{
  "n_layer": 14,
  "d_model": 256,
  "n_experts": 40,
  "experts_per_token": 4,
  "d_expert": 64,
  "d_shared_expert": 0,
  "activation": "geglu",
  "moe_layers": [1, 2, 3, 4, 5, 6, 7, 8, 9, 10, 11, 12, 13],
  "router_score": "softmax",
  "normalize_top_k": true,
  "routed_scale": 2.0,
  "balance_loss": 0.00521,
  "balance_bias": false,
  "router_noise": 0.05,
  "router_cosine_scale": 14.0,
  "init_std_router": 0.0296,
  "lr_router": 0.000725,
  "vocab_size": 32768,
  "norm": "rmsnorm",
  "norm_eps": 1e-06,
  "tie_embeddings": false,
  "optimizer": "adamw",
  "lr": 0.000757,
  "beta1": 0.9,
  "beta2": 0.95,
  "grad_clip": 1.0,
  "batch_tokens": [32768, 65536, 98304],
  "seq_len": 512,
  "train_tokens": 335100000,
  "steps": 5619,
  "dataset": "wikipedia_en"
}
Below are experts of layer 7 (counted from 0) of a mixture-of-experts language model. Rows are named router (the router's row for the expert), gate (a neuron's input weights, with its number), up (a neuron's input weights, with its number), down (a neuron's output weights, with its number) and show model dimensions 0-63. Each number is 500 + 25 x the weight over its row's rms, rounded and kept within 0 to 999. Numbers have three digits each.
After each expert's rows: "mostly gets" lists some tokens that are sent to it at least half of the time. This comes from a sample of Wikipedia text that the model never trained on.

# expert 22
router:506523463542525511553504485470452480490525513474497545495487469525481520476469509492488438511468512480482522535510569479464492498473499560510479551556470531459465479438446524453467537500496502
gate0:492523487505526484487556489470509494535467498471516473477493505517555541460514559512480504530544517551516505473515497505498475519482475494472522530526480517506479454506495503547522500527471491
up0:480500511496492509488485512543540506462474489464475533484513493486484521496517523520486452492512528510536494514526479436491508531505469499456517503539472488462515532490493514510484518465534503
down0:504476498534476479513467515472545454507477481540510474524486510503460504461544509502482497478531453483498516466552500503544488522535515519486480447504479502455485492480464502472509502506538503
gate1:519516495459468518504467461508492449490492471508523512513475476481527481483497460549467523520473480531555491495482502488474513525503521481499507492496509481521531497531504518483531483483502470
up1:485484505525475515508487500489501458540493449557516477487476516525484484487533468504521492515509464493539498465526484549494507484465542539483520467444524492491558566477530506538513482482508504
down1:522480474533513488495501525474484474517508476544515526533505494512461537482483514535509455520482512546519467463488546547496498512509489553501503498488483503518431520466484523454528507497552482
gate2:529464487486473478562514473532508506506506436494523529498462518462518501491500517495536468469483523489524486495462506494459491498519536509530528511491491495498478519481497484504479470501508465
up2:544490497527482520509494430495496488496517521498493522493494542432516449526532473481495498457499509522539543500484480494535521524526520483529458441507471481483498483477512511510451515502468502
down2:493543485507525470531537472453540530525508512510497464532510487483501503469516475486483483509504524505497491522517534522507519508554490484455466525504503422505517487508482462508496473468536521
gate3:523516531503480501456458499530457541495511558477528514480495508492518540499521484505490499519499455490524526488504522476476550480517482484500511524494483508496514521494526544486516476516499460
up3:496472562487481465492480457476458514482491475473541525457465487528499520463517512535508515539511500458490535506484500510445493520485503507510529511499504477504535500499513538465487470526462467
down3:509472468484520467521507496494511529513521523524530492500443534517465502471453499466498450485454514510515474494555498478544503560513470505487472476507560494504493499518497465549483488459510506
gate4:472457480493491529528457525517512504509530524455493493512468491506532492517524494517458470531488512458520476512511489546498499517518503478509498490502467517484493477515541500546487518503459510
up4:475500466491457497516492539513497487567525505458491464533504488527536482511485467520507518529474475465502503499474530465485538484525530520496507529496459553505512487494489523520498518482455541
down4:516469449529483485512517508540487459492511484473512489519488509538502489494466483513466511522482480450537463508492442531507502490489515487500474502472511497501498476539509511530508508508496470
gate5:521467505520487500535493478480520514473523491463478522515487535487472499490500472528475519526491484466515497517516486505516514486558532505525468509487523542493493446502510533496502503479485542
up5:477520517501507462517498473534474502471485531475549513485520525488504462507505506481453505485530523501490465502541519455492479508492517485521485480491458483510496509511476520539478504530506478
down5:542490509501538489508514502485490476537495486495500543485512515510495467499529493460482521513518537489497498534497456503513527502500490504507499471532492542512518504507501503525477510481507504
gate6:472473507516483529449506462462491512497526493526464502498457476531527534479532542526556476588503534531493487514453514478478508511467539522532512468492473473509478541500501455515539484483501462
up6:473480467525536517485561439477507497531473496530486500485472521477527517492513517494523478513517476493485516465470498489470496514451528497505491506507497495476499516496498498533488492472532499
down6:535478481490471461494493494510532493472512519547495523456483487522469475537541528545510492509468510482514477503482503482460518500473467452487493494541465500471472488492548526496496550515460546
mostly gets: " He", " April", " June", " Royal", " September", " February"

# expert 3
router:485491495513500495490485509507514484532508485531480517494484500528500507483468506539523499487501459485482503439538465462482484498468550555483500464527545509487479480494525536534532542472504475
gate0:483521475498467461448486516542478512449484514498482475515519507520464488483491519527502520487513515516466512491521503477476517545512503499492528551504497504508452514494516503479499519519476491
up0:512456489498480482529499530495506507479511517523494491455527483513467521519523515489500527485511493478545473521466484534502554451448501515524489476491471484510503501530455525504528501505470520
down0:521467516495526509451472486493502527499500526503457535512520525504504484513479530533540502471510495503494530510522498484557503516500512508524488494538522507451472498469487516508517497538485523
gate1:513499467441517526513444506510527501530501505502513460511534499513532471490534472532535452487518505512484519515448502477494530459499538507521502510492457491501519490509486514504500473498473557
up1:507479559467504530546568512425497470481464499510502496493502487465470542496528519516488517520508489471505530491517503470514502519480451471481518473552533527535510508485468478496492499476521522
down1:463485477523488502479474527435516530517495498510447472486477499495501519515490472536514515489493487502470483473520514527504498541490497523516503476501467506499506507493492536466510499529528500
gate2:480484495548483545501496460498484528507507498524498500497477494504511530508457531509488449475498518524506537520555494481486498482559532501500495478495500522523502567468502472512518511489484527
up2:528513490505499518500476493534486533526395457539514557525478487463509468503510484498500510514503491546494488436522499511511514460506470533499458474487495485500470533542533492519521503501500487
down2:500512509494531514454522493511507538533452466522540519506466529514473474516506491509521493461506503527511496491521541516495507507523500469506463473456509467487466509495450434494487527475454454
gate3:447465486538554482496479513527532465498511519520504500514506493503492525532553486468470481467548533532539452507515466527461511491509479500502518501492485450503471526457514491479519505507507518
up3:468477471519533464494521552491521526481500525512455512496468532522480502497513443518483514494526476497529520488517462476506543529508495505515522504524510529546462533536475531495486482477504493
down3:488500455542485488544476499523490496527485501546476489487523524543488483498521497495511444477492481518516508506510520547509516537509511510502506480510478508503493499517510442548500506535450558
gate4:492495485486503506497538524489547506505519479520521466520509478491493536501478496521485479477490535522563499476515496499485507493524514507473472525451516473475477536526528525521510473490498509
up4:513483500515471519491550457494449542472497515480556515498479456489535493506527564469466490489496540494493541439493484470518507468476519527519466498499485525487489509482486515519521513465500508
down4:526479525529514496505517506493565505493529460535524473494494522497498530497512513473504509521541482557490528494516517519499511511493516477497496473523518473534526505522524466532473496460527492
gate5:487512464508485502516463503526538515563467460487514497545533476500471507492440452494508513473506554505475489498554462523465472499506495491517506498465517487492514545542520479494509503501530520
up5:435479539518521537493475523491534479488524497502505485501486467528535500530501501526486463496496495562511473479489513512484500496477532548482479478475492512455520477466541517515505525476538545
down5:512484507511476492470485524497479474502514532502496480469513497495496506505498516530479511508474521500535500519537461510495479507434514515506481483479529490479478521505516488525486502504519470
gate6:484502515530487499527522492511516468537480530461474537515540506488528498552479516488437495494522473543496499519526485465480446476523574464510507499520504489519497480443502512526507487497542473
up6:488521478459517476511490535505449502474524515493479481519507461502525474541533495499523525480526523477455491521524552510518457484507468495490550471511467486510485530502538558518485525514466516
down6:487490534513538515460475475525495558490496505462514494552487484512455465504527498531481507527500513485531462501494515451483496495533470475490537500507457509533555523481471478526478516506509451
mostly gets: " known", " used", " such", " including", " found", " made"

# expert 14
router:509549533518478477500539472495466492455576511486474507508515513458521525524489500509524481478485529524511524495498491494508534464507510463500536486487464510449465491483519487518504497519537479
gate0:528483504479490514507525508507500505477512497520503539482520510525512479527507506477457471452487520508509518526499516479444523502462570506507507500477526495472474499463515476509493505508459475
up0:465497484488518478485495529519575518519499466509497482514505498465473506512455535502513488513523524552506497514511487479473493495488459497480491486540460472508468489567554454527497465508503506
down0:539504553528504506528529435518464531513558494444475471526475469453449528523504488500507510489511463462554534499500511503523505483503481500470516521508486496516466526497487521509547485524522455
gate1:471494493504523492501474513508539518535562469493521473516520479453510510540456499509510458483513512455517536504507524525482479492472497528485502486489485483526542475548534483509497461464515523
up1:479490482513531498493537498513508498481483473487536473539518532494483500535522554489491513471508494503464522514508484487463497484530497518501516553516472494510497456448531505470490457476533521
down1:500498515487537519439505503511505507533502506455524498472493487494504482471463433496497477483529501472526536496517475479547545517500521479480499510499462503483474516491500476517519490482477491
gate2:515501491529485507506499489516515492487444505502493467553468515490528441517523480443481494494526450462491459507521516541480516518468534468507455485501538488497485473524529486468495513514480518
up2:459481475532508518488515502482505431471467484491504501514496544518482495482535470514533509512497491491471487511540523542518514514495531517462470536483487511458501487513502520498523493468498543
down2:496486488495525502458517484525500497488466496482548482508509477489492545499509472506441502512511501450522499528485531536520513498525522526523463508538521510530539527519502506509472507505507481
gate3:512505481526500517511485479495458530470507518494537536494510500485512515514501494485520512474463517473552488519467481562505465518520529501525468471508528496524488485460499520496500528487458515
up3:489503539485483514506535473455475560504517544548496505488547501503515503534480510530452435528489502496484531477493501511537474462464519456511489494513528484485498523502536513491509508510470509
down3:513489512470483499499522522483473512480520446471493466523438510494475493479473480526486479484521520500488536513475486479480489508547505540497508518483486488446493445456466519483487510476498484
gate4:479476493502485444528524507505498476488481471511516510518498506510490522541547508464481444469452472482508513495486496514529454494482497563511551496523464517498466476491514523468509473481497476
up4:474502542546484524458519511516488473496498492530538525479513528477504482498529513459509493547530527462494464476496515474478525493485500499463483482459500468477444524486517519485544537474504493
down4:471524492526496464476536554487477463523481504502466464477497523502516492520562497478543522517461510514478506509470489544476468505514508515492504496508535461512488498472495514521506508508524508
gate5:506499497524476533518537489471485506494536510506508540509483514487508512536544556534498520498544528501521483504498535499432505456484552531524524546513485494524510473488543510536482512509466518
up5:520500494468483527509447517537457480527504543482525505491514478488503503489498486525506514504541526526493454487502495508517497480498507520498475468519483468526505533526504546494499473449531555
down5:468510503455490492523496480472523510514474487472484469461495506442505516515451509502498429453475547521487499475530464506455468480476531512452486489515479458524437461500523499509508470503493519
gate6:467475472489490479477488500522480531502471522493589493478526493477526485454506538478472510466499477569490511526502488536487487531522515477499515484509498509480538502527543480452524493508486555
up6:498498496508501517493475490515548496545473517508494505522521516506505534484501471565504487498546457528500501471459482484477491485512501507449468486482489527493496502509515501475533460503526457
down6:541486488517533503504505511481486496555480486489470502531496545479505515501553504503500501509489535472486458511464508479439495542488474506503505497511499473479519477492530544516577508478496470
mostly gets: " Location", "idae", " Genus", " Order", " Website", " Coordinates"

# expert 32
router:466499554477459474525525516535469521506511546510510501502484504466487519494492529504509481470525515477506549464551480477497484532458493510508534488530499509487456513493472525462515542493529473
gate0:456472495526538487514555487518471506520515473456518486516494537455555474493488500515535511489520497430500510468525485545483506491503519507514532514493507538477525510487471500514468517510500439
up0:473525546528544470466520484529441518505465486450521496503512523489507450517497516443510489499516484459524507470511502521507544542520522493489490522490477557510514521499517513525506511504498475
down0:485479534509465474512507494504493546503536470522521480500459526487516468489520498476494477540472483444493504536512519505507513464512521537491476476498496476486488502512550472534535482493493505
gate1:507514468500525529503506490464496490528477478474454476457470500466534459481533506456433506502521545442480529481509463493514503507475485456517517541526474510495483501517502519471493503489478508
up1:480492509529485490478492522518483511504515537470522535480527545517458505465556549500504496509475500548480476498500495539477507515525473485499448516509511505504503500488528492483545487493517470
down1:490507473479474516493506488486498458521500491469500528485529484534547496498487481506511565509504473490495458458496546521464520453504527483525473495464465532483510493468566498505504503489480508
gate2:500505496506510490511500502503487517544498478503583532513482533532522507449509538511446497537500448490431498493527517496519528495496459497417482467538505553520471503490465488484505497454579511
up2:491501522502519542488466507469546536528516501531496516509505517564513533478513549531491467538518487521460481527488482459518533518467468531532466490527482451486489526535474478509503478468537520
down2:491533517494498516516501455489518521438472514521502515504526555500493518542485567467513518505498464478483525516501503480530552492510474465476473452546490534491467484517513477518559493492506513
gate3:492504505490504496552479470502531530487523463487479538501510486513497522483514482493488485550481510447546492515514535504473447505518523499545468474503503457529503523533505445500494504490533515
up3:517469508459540540499475527477526511492486523520477487500464532487475498498505516486547504527515482512490472511471493537511525494471433482513510509577483526468464526498541486482518480484498484
down3:502501511512550497485501534449545503491498479504458506535556504475485504497493502492487474490516556573508513497488526525494510498502497481526478539525512515489509500537474495518465501471521509
gate4:543508480514529508500504495516527510464513502540518501474536484485523499528503496471522506528499530462489507515495487535479488520461541534488491463464518435521528513515490453494528530459537506
up4:487536481449505472490518537511543470512483551517503490495519460479501517535470522497493493505505467492512511470529471516506523526508470493464473481491532496531461495510538498539519507505518506
down4:494532516482523467464519523506518489542508514526524447525515507489517446494500505458528516523507476496510482497481496482498511516506500481462503485472504503488486485489491471484528506447461494
gate5:476466494514548528476547482501464501489446499517507522468503499473526500456493542497507484494485478533477516491484494484473498503463488502540480495510481496508543491535528496475527519505483457
up5:485500506504518512479497491455519489504542487483502462466515489450481508467503519546509497512460507541500480451491512508532482480521522501526504508486458568478477445513514538484475523475480481
down5:531511482471521492439508529459515492504486521521524504485487483505529509504547480515458504470472496470574517504475471505472476494487439475500460494490497510506467495475537525469506498494491477
gate6:485468508468490516502526512534467553509483460465482511536504494543509512470489496467466487527527527530469523487530533536513488496469499520513488509519522473454461450471528507521466501480477483
up6:502484502493509530534495484498480537495476491463407527471510525529492467494482501474481524542491535532430469503505554513530489503459480467499488470560514488501499466450508524504513519507498468
down6:455506533468564484481515501500507570477490506507491504527511487513503528492515482485500490473523510489521530499500490490511519476512477488486509485537502489518487512467494511484469440541476515
mostly gets: " at", " served", " went", " became", " near", " held"

# expert 7
router:546506491536506479528488490479467536489508510556491469522467515516509458502533510494569517519507490560453501479520498498508485507479443465549473493519502489488524486514505471511491493491486494
gate0:478484491509484466485487533526496486503525540482518536453485505451529516484513496503514502518511511525506492493491504488441467540515497532485479497505523533470498493524516511440514485549507425
up0:501510467507507537541509527497513487507511506504477489505487502523499501512542484474543510467514522540550519525457471462526480511525476507482468540510525491490509533478475506495481472522481440
down0:488517538498560461486503514475449478511509501521482536524479466499512512520464549557507510484504481538488471512488472507502482498495502488496439518546526490515500540490480534459484504511512460
gate1:483468505466491502528498515455522521519497527495461515462507495447488486528498489511471454505455473517492522461466519482524525457511503497514472511468514501498458478507529452485486503556483528
up1:470498521518476487497485556442545487490504538483505496464505481483501520519544506505484488514514452496514493509459493482490493526518457537551475509466516496501455454518549468480517514502470551
down1:533484509509493444507482505459467487471499534488499538459483500497506521494532512516497529501467465529521516486461512496469497531487464507472443512477525474525491485489514463501501525501446526
gate2:497484509553463474511498456484542510499543506488518484419457518500466468526542484494536501498478494435508528514518479497537519534497506484498509512518506542518502453502499502499481531527466522
up2:486431519545539538527496502491446499474534413525507487486484517483506501487493468493502561523495505519485495497494504514486520516489448454513514453535469508478550524499483495517450485488536488
down2:490480504474524493517549537478508497564543509460493474463518518558466502488539500498477503483564522491563525498525500507489518529551445482471488521512470510489542540502510472450491458495505471
gate3:511460456467514507482536476457527501464505427504490485487499514451537509526513453506505478493470491468502519525468475504511494495557508515474453517545506489478511503514497515514446536483504510
up3:499474507506505528495469442534484483466492526468529494510558538562487460506487523454515516517499535474487487522507505512478460483490470450510514526477504508522529510482515508493513520467527485
down3:529496522507479531484520500487550488467510519504477558506523486499483445496553487470503477484513482515490508469464493495553520487492474430537481466503534494521514501527472497510507542513457478
gate4:535515484493532498529506488479508525485451484522476492527490528486525532510539489459516501464492500503473512516567491508489504531518460523445463510530485496468485481531473480473535500504460488
up4:515554494521541499494456507439509477515473488517495481494530515454508527485532473560512498514496497533478546512552496517445506522465439541530487512505454512464490524491481494518490471512477477
down4:462543533511515493490462537487502505538498537464480535488519498513461493512504475504501486495511475517542510472487498542486461497502480467492486482480497521497530535498517486462467491524522495
gate5:455511471534542511520525511484503488498470480505467487473477502551562478469524500480493461451503525496515505497496500469465455502515480505480485530462462480535494526528474467484501507503496468
up5:510471504582503503493474590476491486468486512454523504519473523510531507510513532497533519535471519478533487511532459484527509495516466505516516498469536478483533486548467467491509501500464511
down5:533465438530511553483504465488479458520469484521515506501512476516500485501538511426499502513515493477492504503466532464457526501535526478513505499492514506450493498463500473506484534504444531
gate6:522482504514487487517502479470475482518495512455499515502521527527492484518502485491490510529519494478501483482520489479497491473486483525497507548547538462547478460494478477469503499493487514
up6:507508521521476497474497536465486486501512441486441490465493470515516486525488502510540473526528500497512444528468508508482493506473513486448495479470518482529505516540495496473523466521445477
down6:514483495503478484502496552462510432497512459513517500504499484448496494502509508489512520505532518505482479502500519509489471501497515508499509478436503417503464519505513528537475526498522501
mostly gets: "oph", " sp", "idae", "ym", "yl", "|---|---|"

# expert 35
router:506494543481535539471530478489499468459526517489479492492512514529572515480445491466466488496484539504509485547486461517535469518483508494469478506536521454505504519511503531505492454513517485
gate0:481522485478480499482538534469494467494503491526534455459486533477489493485505511504464535489512482519477490488505456513502456506498502547477496535478467524483489506543546484543493486473457496
up0:509525492494485498512510501543502518502485518492503498509479484507497485526483527478519516476491499468486468473522528475489526459479503482539516554480494497504472501474544493515525478490557518
down0:482502505544518463486478499514543504506535487488487518441479437533493475494517501480504475550497513537467488483499546459524481485486499476493480519555510519486519490474523520488485511475525490
gate1:475515506498478526523513495473532444514495471518511495462561492485453557524502483520496473461508523527471474522503521532502499489474537492518477510469485493483487467506530503486522484568481539
up1:533485502502516520476513529527530465528483482519496513542506534483445498450506511495494510460477515518486424524498470507466529529506513503464520528509482544529491522524508529494490498445565493
down1:502487515491476486487497497487471513462485522506476473507500517484500503517507527518484488515454482510507498468500486538508484497478496468563484485473500484505472479448523483495474549503507527
gate2:537475519497469462461469509476484478457494526467526498480513453500547495521515516560509529501516512460487508521498532473527540490511493537522498537477501490469507496526474505492481545493498498
up2:498500514483504558495527519479468458473483519431530529472504496503487504524515516504491501479497492461544456498455542490508520543471507497491492530562485482485518507540448543491504490504510470
down2:476478492510528526537477492535472502469465467463479478481518519549487508477493472524523484526488526513499447465450478526490482492477505477454469496521483448450523513491468538482464505496505532
gate3:509452483530517494490509519492498501509531495503510498548457471540490475478530477533552501505505517488534471487470512452507500519493544537530479492487505478480535501529491525500465495487483535
up3:514520505503472439485534482522461499492503520477507506482514517480522513499504532483480523426482492495487524488496474528509489482509503459475481515469517506478469478499524515415499501516482496
down3:466486498499505504513497427516508519550492476486510527495512477518492542498544470513450473483512474469478506482515549497493523491502516498501543488515462531505509459495499492479476548489471466
gate4:493508502465514470495539576489505512464496479526475432505496505511470478486525523507485526521508491509473515498530511518479497495524519498509483504474499470482450533552503493508522527492484532
up4:503464492505489464579496523506462500530495497476500517468481519485503508531484494482473512509502490506494473491501512493491480504507507500489515512512484536493516477483515489462523482487512518
down4:483503520491450506514487489524514524493502492483499470543475435480521501461505554434506460535514498477496506548482557527536502462498467518499442500493501528493531486454539503492485504520489496
gate5:484511508456495476516481545528527480528465473510495493531533475504469500475503501516516473517510484500512476507540525475502517547492496532529471531557509508495486442517452538477476495476485553
up5:468515480510510497541509472506509536521505505481505531513515475540514473527496487477496502492482492479509534504494495493503485489534486510484464474505489515506496525471562458487501514509499500
down5:480498479478506521467503498484506505570464511463473491505487517514517481511526463448558501520454502504487487506543497459491518461526528557503480473519506527533463455523528521485540464511448521
gate6:499487493524520502519503501521501455495508510468471503492490532486473481457488488526509505486484499473471488493529516462461499538517482522503544513506471526500487544469470511544502470491505484
up6:463534496507513505506509528515533509508486515535527472523449520526504515481493489507531543492490501467498486494462494535486481499469472461504521551489474471502549495447499463512496518490528499
down6:493484479511497506479495506514518466548468490497464498504547486538504513494476516513510491506477489506498499484484507530466491441479521507486466453472499501513474517525508483504510563498472542
mostly gets: " X", " K", " Y", "CA", "OR", "TA"

# expert 34
router:526492505494481469517519488476543545514462516465493469531527523518513537508500482484475522512476489484477494519524523530520481528496483481466519523513487475483500480562505545450510478508490488
gate0:498466539494518515500517480454561511497512502487510505505493508524512509484571519513512520543569509533461498502505502527514498518521522479511534514510492511485491528467530490483492512510496467
up0:493463515494529509499494505474503512506492488442543504480460504532523542456501516511492554539502466477454516515497522490554514490525563516467485519513524469457469488500483495468515517513478483
down0:504504461498467517510472509500461512487503465489489494540484517518516499489497497537476509479534452494519546505481445482517543510462525460519523474458468468457480462520472526553485502518462524
gate1:475523523491491473482472542484477477460476487507441502454509511486544492510521483489485485530550529514500527494509529490512452514491472518468518464498490465513465528511502489504481459522527485
up1:475510517481496547489516518509495488475502521468525493534531449497476505542489485485510537499489516452512459457488503511477505463494559469487529488538479496521533486497477486480503500514517488
down1:492519507535549508476482488526500509504468481491462483526541522513495482500540510549513460482492566479469490531545526488514521502528488551516507482515502519499536501552513454494542521496470502
gate2:507529502490453494498496545513484471507472504520491487448475508514486509547493489467457478461494502523482508465505414499526518502496512509525498524472530462484511507521483503519467510489524512
up2:520516492529575517474454453495542487512497503502483548486544510503479535490459512511465529468476528488476535526448484463511497466520473540491508509519500469501494572496505516514499470524489548
down2:514485515496567513498492477507504504496491474515491497529520452512509512495541509483525531516492509505528469529510518530506470519511519522517491468512511474555496481527503488517554500479487498
gate3:520472510458490480507493485470519521492509496511486484520531498514543491483546451489524520505490472506471534500496472523541501505553497495475528526473495484487527541533503464503477470525479465
up3:469501508515500535493510507473509510494477488521483505511473512485498491510461469487491511504514507511525517495529494493485512476488505486580476532555486482518504429511504494498487488509536535
down3:483502482509509469517502497499552503485512511538515504477493513498493503521500523519498509513506498507489495498495506456493520535516509577492509503477530465516506503501560460446453479480516496
gate4:512488498520515535456526453483531509535459466536508546519529510491515534472455484461476534507487506511502514517467469532524502513474462500512502469529528467486506521508511517507512494492517494
up4:510500479515501505524511458473517486465514458484463475532500515484436521476518475474484478533464517496535480476469472477509503509517527469509503518506487486519482491508466507486473494481483494
down4:496548478489516517495520522503522484528511554474542487500479532510513518504518473516512516479489513541523514487486481515533481488478502551494483489495480571485487498535494500517517513569522499
gate5:516476509531502505506523532536551487482504523472498513544488487518519495510470468530522542462500505522512461484498503501492502511482464462564483516519498481519513536503503490530481536560533520
up5:494556538540491481482531472498464495509536492510500512482485510473505491534468474522490513460537532492472486481502524519505448461514492462530514493493513497495467493506519483465498540544468507
down5:466504501549493465477488542524452474492526493515472510489463551474542457525479538537498509528507520505440454506505515484506497525458487520482537501511490489474512476496502523523485494528482504
gate6:459474452472507483510515490505505515526529517538503507487545511448480515506516481436497472472509505510536464515508506472506486523525507517503517493486490521486501535494482473501482499520517505
up6:482502527491550483497515526491502472509486496512478495498446514471501496466523498479438487517472534496450521512470534467504492500475490513465520532533489514495542509518486529473503516524529516
down6:486495516490506529559492517517558508508501489507514468483518514503459502557466514452488506485492507486428515459482545457507503526531529517510480513481472471522493481476523558481483538470498501
mostly gets: " it", " this", " It", " some", " any", " each"

# expert 27
router:521503508478483500486524494538501509476482519521526480474474482504516478496468517534517492499490548488548535519487486498486512506456513520467462485482458466495489498492495508473506494441488454
gate0:478526474501492534468511528518501503541467494518500517507507498486487486522466524541463504483503523469515495518479454526463473520481487471461521531486536493529503539490478473487519494488476490
up0:493496455458526502479531515540530553494524534463496450499507502536513513503478497478498518510484449452508498518510526539498474464470495496444497476529536464464523513499473480519489541504492480
down0:517514521493521501508521524504531507516480477509490482523480530520504549422503522517496450548481505514496481513506494518511457474509475482521471502482483466495484499512520491532477469490454465
gate1:500523468505455510485494555477497534483502506484435470511492520505516530511506494508505491491478530502520511509483484532495487530441549431479506497479502485529486502492487528502532493525471503
up1:490521434512507480493480488503476507505519444498523481560472496506499463520506477518504492522568486491517455468479460505448536495495486512503514546456456499542473483494513529451530474503477493
down1:586508539440457508505521509475538466487479471520500503511499536573476470476507501497485504526499471533463524509502439491483499534513469480474496501499471471514517497491508503486506522498510485
gate2:520533519471536462488506504492514537482452506487474516488502479505489519516485455482484516526505487510564495542490482451507481504558501467536514524575483486513497467513477496491465450536493510
up2:521475455501505490505514530523510487499547497503486507456523542515503486460517546465498497433481474512486527494553501509511483508486478520465477462445504471480472542500529492524481501482495492
down2:486532519552501536490486471511560504537519505470505518476521481498511551526531510487442533494500528521460500505484529508526529481459506501511496486498549518548476504471514500484490526496509508
gate3:477487473475493485481492491525452509494536525528504499455539546479479531486470535481464504459517494487482531507516529510503506518484533526510456493526482523516490490475481513485478494485480530
up3:481493441501477513508547531489521481521550534490558510494542459518471485484496468461516546514528485523543529481473483481498486481491521473528501495490476489529462469513481514531509529453477503
down3:492525500522556487474476481480512467472507493475501516536472489522477488520506480513501501504530542515481508506540488497463476510497486454510497462513491480514513502469502495527519463505500506
gate4:490509448491467498515512473492485514559552498483538442484489470551517497496528509507499501485527554537505543515481517513493486535495515515488474487499537522486532521477496473519508540457476505
up4:485455526475515492490517510465439465467511512516481543481491497526453531513496500493488540465493482484456457477509506478445496494542517479500495530541509478524506504504512501460505458517549518
down4:521484494564529501465502532550483501497532474509500527493485457480482508484504489500490479536465492551523473492497524488501452521508525502514474500503541491541481511514499492479562498529462515
gate5:523482524490497505526494520487500508554486477544506478518510490556494494486500513471463553534540494464487474508533474546491462511470551451506481541480531496473547503518476514454531510487496486
up5:479470481485515523483500501514514483499505473462513521512510563476446487511498525519496482481536565511467509501460471497490452479508490492490460512511477503494496513501478488484453479473502542
down5:484544490467499546486484547473474540527500486467532447487520488497497524503502522473519480477537509535520507519496519529486526520508536493526483491526523510479517443533497528504526473486463482
gate6:459482516502508506527472478487448526485492492559422490478527519491472468516483525511543500483481521501488507502509508485487506481446575520493468492486465461514489439472501521489502485544493508
up6:512492499515465480520559493500510470475502502455514510509494490492507473532480517533508561531517457507506494511504522518500501503475495493489538519489485507473500537464459494491469543513517490
down6:534522489496514548487470526490522482472514482493549504478486505464466494516520512504467505508508496479496498515545518539489508545507457470492506465494536481516498537461492471524481516488517489
mostly gets: "6", "8", " ten", " five", " six", "9"